Weights of a small mixture-of-experts language model, trained from scratch on English Wikipedia: vocabulary 8192, 160 squared ReLU neurons an expert.
Below are experts of layer 4 (counted from 0) of a mixture-of-experts language model. Rows are named router (the router's row for the expert), up (a neuron's input weights, with its number) and show model dimensions 160-319. Each number is 128 + 32 x the weight over its row's rms, rounded and kept within 0 to 255.
After each expert's rows: a language model's description of what the expert responds to; "gets" lists some tokens that make up at least twice as much of what it gets as of all text. This comes from a sample of Wikipedia text that the model never trained on. Tokens count by the router's weight.

# expert 2
router [ 85 145 107 118  93 200 144 113  98 151 174 144 148  91 177 165 120 163 124 129 145 136 221 107 110  84 110 132 126 173 128 113  70 116 149 195  71 165 125 162 204 149 173 112 123 213 114  53 165 131 102 102 157  85 144  91 192 134 179 168 126 140 156 133 111  71 187 138  65 150  74 184 145 133 141 130 136 150 134 192 157 115 145 161 204 131  86 169 136  84 140 163 124 129 153  81 173 123 103 170 146  87 148 174 124 126 126  92 148 100 117 167 147 143 122 109 126 124  53 141 143 112 124 215 128  67 157 124 120 140 159 102 137 131 123 205 148 187 134  88 189 134  77  58 115 154 178 110  75 140 136  59 144 111 143 154 208 125 129 119]
up0 [114 172  92 169 119 124 129 133  70 114 146  82 102 147 129 180 133 139 166 104 152 196 134 129 152 141 169 141 123 116  63 145 116 131 113 121 148  94  88 116 137 186  98  92 161 147 179 153 162  95 143 132 180 192 123 158 109 142 151 109  90 203 135 185 120 138  92 160  86 141 101 144 119 114 153 103  81 101 129 139 102 111 170 132 126 154 144  74 161 123 100 144 135 158  71 151 208 125 126 161 100 188  83 108 211 104  99 113 109 139 135 165 106  44  95 112 193 141 140  87 147 116 139 114 137  82 152 137 157 160 122  69 135 168 136 151 115  98  96  92  87 122 149 134 141 146 156 174 109 150 122 146 164 116 132  90 194 125  94  85]
Infinitive "to" before verbs, modals like would, can, could, may, paragraph breaks and heading "=" signs, e.g. "tended to ignore".
gets: "\n\n", " to", "=", " the", " \"", " The"

# expert 26
router [120 136  77 100 147 120 139 106 119 116  92 102  87 165 158  86 127 185 124  86 118 133 136 210 121  75 133 138 228 120 127 140 138 106 132 147  87 129 180 141 167  67 127 167 134 148 158 157 158 118 205 124 162 112 115  86 145 114 190  84 150 171  82 144 146 155 123 117 138 138  96 147 112 177 108 121 159 127 112 155  63 208 131 108 102 128 176 156 114 102  79 157  74  42  89 110 141  72 147  97 103 163  90 143 124 141 137 172  90 165 108  54  95 110 130  89  94 179 123 160 134 153 132  78 105  85 133 122 134 117 133 116 164  92 153 115 106 160 165 136 127 151 167 122 143  86  92  74 101 151 121 136 158 185 151 121 150  54 137 137]
up0 [131 130 118  73  78 100 165 142 135 108 150 200 122 153 145 111 168 139 136 138 146 146 145 185 113 159 185 142 146 166 138 147 125 119 118 143 168 226 113  98 146 112 130 113  86 131 142 143 113 142 175  94  96 188 189 122  69 200 113 112 126  92 103 155  87 120 126 110 149 175 162 121 117 141 118 194 136 175  48 147 130 117 125 102 119 170 131 172 145 127 110 139 125 107 111 147 140 124 144 164 131 196 138 138  76  95  98 143 105 107 109 155 128 100 148 189 117 120  97 182 100 149 152  87 157 167 124  64 165 106  87 117 113 134  86 138  92 126 108 147 135 138 143 116 141 150 161 130  98 140 141 112 109  91 152 150 166  90 133 153]
Possessive determiners its, his, their, her, "No." in numbered references, and the, and, commas in lists or names, e.g. Sina Weibo.
gets: " the", " and", ",", " \"", "'", " his"

# expert 0
router [140 141 122 133 121 105  91 148  99 158 115 171 102  68  89 125 153 130 176  79 129 148 128 169 152 110 114 134 146 132  82 161 149 149 137  78  96  97 132 163 158  62 189  79 138 114 169  98 175  84 153 138 132 144  50 117 155 118 209 136 172  73 158 142 115  81 108 132  75 120 117  83 199  94  84 119 194  81 176 141 103 104  98 147 140 128  77 110 107  85  99 149 136 102  81 159 153 115  70  60 155 122 133 153 176 129 156 182 119 138 109  99 130  81 123 160 149 158  96 147 111 144  94 153 116 172 172 122 115 121 123 151  71 168 144 101 166 187 129  90  92  65 127  80 137 133 150 164  55 140 146  74 140 133 140 165 165 103 143  58]
up0 [163 157 140 140 121  78 120 122 122 150 180 188 148 114 174 132  83  84 159  98  85 128 160  94  80  99 156 131 206 120  93 143 117 113 102 146 127  91 122 146 116 128 114 110 101 120 108 128 140 107 126 121 122 159  87 135 202 176 127 178  99 147 127 116 150 136  85 106 151  89 159 142 140 185 100 134 109 157 130 128 128  92 115 196 140 114 135 153 143 196 133  83 152 100 156  91 129 147 123 110  98 105 133 152 138 105  95  79 133 143 104 135 126 169 153 190 150 124 136 153 164 144  96 167 122 118 106  87 124 104  96  72  69 133 120 144 167 123 114 203 149 155 146 124 121 169 199 163  98 184 133  90  93 178 126  93 111 148 147 130]
Commas, and, to, that, or and line breaks joining clauses or list items, plus mid-word pieces like Rostock's to, ocean's ce.
gets: " and", ",", " to", " the", " as", " of"

# expert 41
router [109  81 109 135  87 118 106 123 130 150 135  70 122 107 115 128  88 136 149 134 137  89 161 172 132 135 132  87 138 144 104  98  96 164  70 145 158 100  84 136  65 138  96 118 128 143 148 117 159 175 137 103  77 126 185 143 118 148  95 130 179 196 159 172 111  87 144 142 134 180  99 162  90 115 132 135 119  93 154 120 156 128  65 105  45 164 103  91 146 147 112 118  56  94 108  77 114 111 180  95 102 118 130  96  82 145 119 111 105 193 121 134 161 188  94  51  82 127 102 106 117 142 142 175 124 133 115 102 100 152 144 188 126 141 134 154 106 137 117 132  79 132 135 137 173 132 129  98 117 236 138 132 150 164 115 118 163 126 172 121]
up0 [113 112  91 206  59 139  98 165 202  96  89 181 125 130 143  63 158  92  90 144 117 104 136 138 102 140  81 177 105 109  78 121 143 146  27 132 122  97 136 102 143 132 124 177 116 176  92 108 135  84 111 159 104 132 140 188  95  69  84 114  85 141 142 100 174 170  76 136 183 136 126  81  96 140 114 131 160 127 115 128 110 141 139 147 176  94 120 133 198 109 127 122 122  95 114 136 144  90 126 118 146 148 122 107  82 114  76 119 180  71 150 107 168 148 136 146 114 116 107 140 142 117 120 199 112 174 126 146 160 131 181 134 121 139 117 114  97  61  48 104 164 175  86 139  63  91 103  90 161 184 133  80  79 192 107  93 173 159 125 127]
Hyphens starting list lines and word prefixes at line or word start, such as co, inter, pro, re, Pre, Post.
gets: "-", "\n", " He", "M", " co", " It"

# expert 51
router [136 106 143  99 104 158 100 168 130 109 106  97 136 143 179 128  85 123 126 130 132 153 154 181 120 146 146 154 114 110  90 141 118 190  93 194 153  92 136 111 172  98  79 111 116 115 113 106 167 170  92 129 101 108 141 152 158 171 114  95 133 125 163 201 130 140 192 154  61 104 148 104 112 147 112  99 105  69 118 104 154 111  34 109  37 134 124 107 125 105 115 135 154 120 140 114 113 120 101 176  56 159 141  85  90 204 126 152 128 198 129  86 135 168 143 119 112 161 115  97 101 101  86  70 134 144  70  86 101 126 146 158 108 116 136 118  70 155  68 166 122 141 176 156 174 172 178 127 135 186 111 135 132 140  88 172  68 132  95 135]
up0 [126 130  95 102 151 156  85 130 179 164  83 154  91 170 128 117 100 157 101 125 104 169  89 152 131 177  89 146 120  66 162  89 128 144 115 107 115 168  89 182 140 138 145 107  79 146 179 114 117 139 127 170 105 124 129 119 141 144 166 115  93 126  99 107 142 156 162  82 144 153 179  95 124 204 172  96 139 146  58 117  73 127  74  48 152  92 144  96 125 191 107 110 147 110 112 136  69 133  82 127 154 144 109 159 148  99 163 183 124 146 107 124  82 147 143 111  96 157  94 113 114 117 175 154 159 112 129 150 115  87 104 155 110 133 143 122 127  94 113 196 165 134 107 177 109 164 111 135  69 147 124 107 109  91 146 154  97 119 148 130]
List hyphens, table separator dashes and line breaks, plus number and size words before nouns, such as two, three, several, single, large.
gets: "-", "\n", "  ", ";", " two", " three"

# expert 5
router [132  95 111 132 105 143 137 158 161 128 165 212 148 133 121 132  90 116 176  88 122 122 167 118 129 105 144  96  81 143  85 153 145 109 126 121 110  48 114 135 106 123 172  91 141 132 100 138  96 146 144  93 181  67 125 151 175 123 124 161 134 120 122 157 128 111 138 117 141 130 146 143 139 151 147 157 125 166 129 180 103 118 121  85  83 176 109 184 152 118  50  86  96 124 144  83 123 140 100  96 142  67  86 118  98 113 179  97 109 146 171 140 130 157 177 178  90 180  89 115 136  93 126 110 141 105 132 128 154 166 128 202 109 135  91 115 109 153 117 163 131 144 165 153 116  31 103 152  95 103 122 138 105  53 135 155 106 108 150 101]
up0 [ 89 102 118  85  92 168 108 147 132 160 107 108  95  86 174  82  97 137 148  99  52 129 104 116 154 124 175  99  92 106 150 102 184 138 125 163 135 166 192 113 122 183 140 123  97 124 148  74 145 155 137 115 111 175 100 171  91 167 155  84 179 118  79 141 167 158 178 196 162 139 152 161 129 139 130 154 103 186 126  73 110 106  89 153 130 150 101 117 167 137 130 154 110 144 131 112 166  64 175 116 123 137 128 158 138  52 121 164  89 140 151  98 127 126 141  94 129 135 129 129 111 142 100 150 107 138 166  97 157 127 133  97 159 140 123 120 121  93 149 133 124 162 162 146 125  88 136 124 151  86 179 120 111 159 136 179 116 170 161 139]
Main and auxiliary verbs right after a subject, especially past forms in narrative: was, were, would, became, died, met.
gets: " was", " is", " were", " are", " had", " has"

# expert 58
router [190 128 134  87 115 103  80 121 145 139 149 141 116 152 190 191 113 124 109 103 107 125  88 119 152 100  60 167 141 137 142 137 117 154  99  89 215 122 160 121 125 135 108  98  94 151 145 125 132 155 116 101 183  86 119 115 134 138 137  67 185 124 109 118 131 104 141 110 108  66 139 100 129 114 135 135 156 143  98 115 107 111 150 122 108 141 177 146 134 167 101 132  53 145 209 147 139 128 155 175  95 145 100  97 133  97 158 149  91 165 160 133 158 115 164 154 155  84 153 111 109 133  83  99 131 151 156 125 153 144 123  39 122 187 137 102 130 115  86 148 155 197 158 134 104 163 156 125 103  83 105 171 169 147  92 134 157 154 100 151]
up0 [ 38 165  98 117 179 113 160 137  71 145 111 126 132  94 119  93 136 150 119  87 140  76 150 134 125 195 123 141 100  91 169  50  87  87 123 100 118 150 123 150 136 130 100 162 192  75 117  92 128 138  95 124 115  85 154 176 172 121 203 202 105 141 188 166 119  75 122  79 134 121 100 165 147 139 203 203 121 138 147  85 130  98 123  86 123 129 130  69 148 165 162 109 107  83 202  70 188 149 147  29 166  87  94  87 157 104 115 130 145 130 139 111 108  98 107  58 123 195 153 135 152 119 146 114 161 136 137 107  80 181 106 100  87 130 140 123  94 140 118 131 138 136 144 142 130 153  71 185 210 128 144 148 149 123  90 170 188 111 114 140]
Pipes separating table cells in sports stats and results tables, plus semicolons and colons in infobox fields and number lists.
gets: " |", "|", ";", ":", "N", " some"

# expert 52
router [184 111 129 147 132  92 146 129 166 142 127  85 141 110 124 129  87 112 177 121 123  91 111 110 145 142  77  94 117 164 127 142 136 176 161  87  63  81  96 123 123 126  78 161 139 101 142 176  99 151 153 125 116 108 117 114 127 134 120  87 123  69 102 107 102 153 106 117 139 164 119 101 174 142 115 143 221  99 133 166 131 166 131 163 166 105 113  96 109 134 193 157 112 135  76 208 130 116  70 151 129 129 116 144 183  89 125 153 131 129 179 149  66 157  71  67  91  74 171 131 116 147  73  76 145 100 210 142 101 204 122 111 155  50 169 108 156 183  88  64 145 140 144 116 167 160 122 110 194 166  98  86 110 186 166  95 200 127 175 151]
up0 [151  87 132 144  96 153  99 157 148 120 105 151 130 110 108 112 118 139  93 180 166 117 117 123 116 126 187 193  94  93  89  79 138 105  70  91 149 120 133  90 181 124 200 189 177 127 130 147 125 102 210 182  79 115 112  99  63  88 136 125  85  91 101  91  95 148  64 140 138 126 146 108 155  94 105  79 111 146 132 153 152 124  86 188 165 178 160 126  96 133 211 128  91  99 140 167 125 144 170 112 151 117 172 191 190 116 123 126 124 132  79 127 131 128 155  98 100 108 149  76 167 149  79 112  87 147  72 114 154 112 154 153 147 130 153 117 155  84 137 112 121 123 145  86 125 134  98 153 137 147 197  84 128 150 113 134 139 187 215 113]
Commas, and, or, but, with, semicolons and slashes joining items in lists, such as hiccups, stutters, and.
gets: ",", " and", " (", ";", " with", " or"

# expert 53
router [164 117 198  74 139 125  79 147 126 163 101 120 154 160 103 210  94  88  88 133  84  96  96  99 147 151  33 111 125 128  91 112 127 190 134 160 190 134 115 116  99 129  46 115 151 153 133 115 111 141 119 119 163 109 153 137 152 205 143  79 129 133 104 159 123 131 120 123 128 100 170 134 102 103 141 127 183  98 128 158 125  73  92 165 143 126 175 185 115 131 105  94  45 170 173  85  97 143 146 143  77 137 144 107  96 105 178 141 115 142 148 117 129 136 130 163 162 106 125 116 104 141  92 130 122 134 108 135 166 140 123  30 142 162 149 100 109 114 116 141 156 194 130 138 117 130 133  95 135 127 109 177 160 160  93 122  93 161 104 115]
up0 [122 167 113 132 120 167 153 120 151 166  96 175  72 140 115 166  87 126 123  61 221 141 115 120 152 175 110 185 113  76 132  83 141 105 150 128 129 136  92 106 151 105 159 170  93 123  81 175 172 115 199 125 149 158 174 145 119 146 111 121 159 204 141 142 161  88 102  75  99 169 133 114 153 112 105 130 118 129 106 157  89  98 101 143 132 139 107 117 127 122 114 179 135 158 164  93 153 146  76 167  98 140 157 152 143 140 107  92  84  92 144 128 134 151 140  77 145 134 171 175  99 125  97 147 121 168 155 120 129 159 167 129  86 132 150  78 102 186 137 152 147  77 150 170 157 110 137 116 137 142 164 159  82  86 163 100 130 136  79 108]
Column bars in tables, plus semicolons, colons and dashes separating fields in lists, discographies and results.
gets: " |", ":", ";", "|", " –", " -"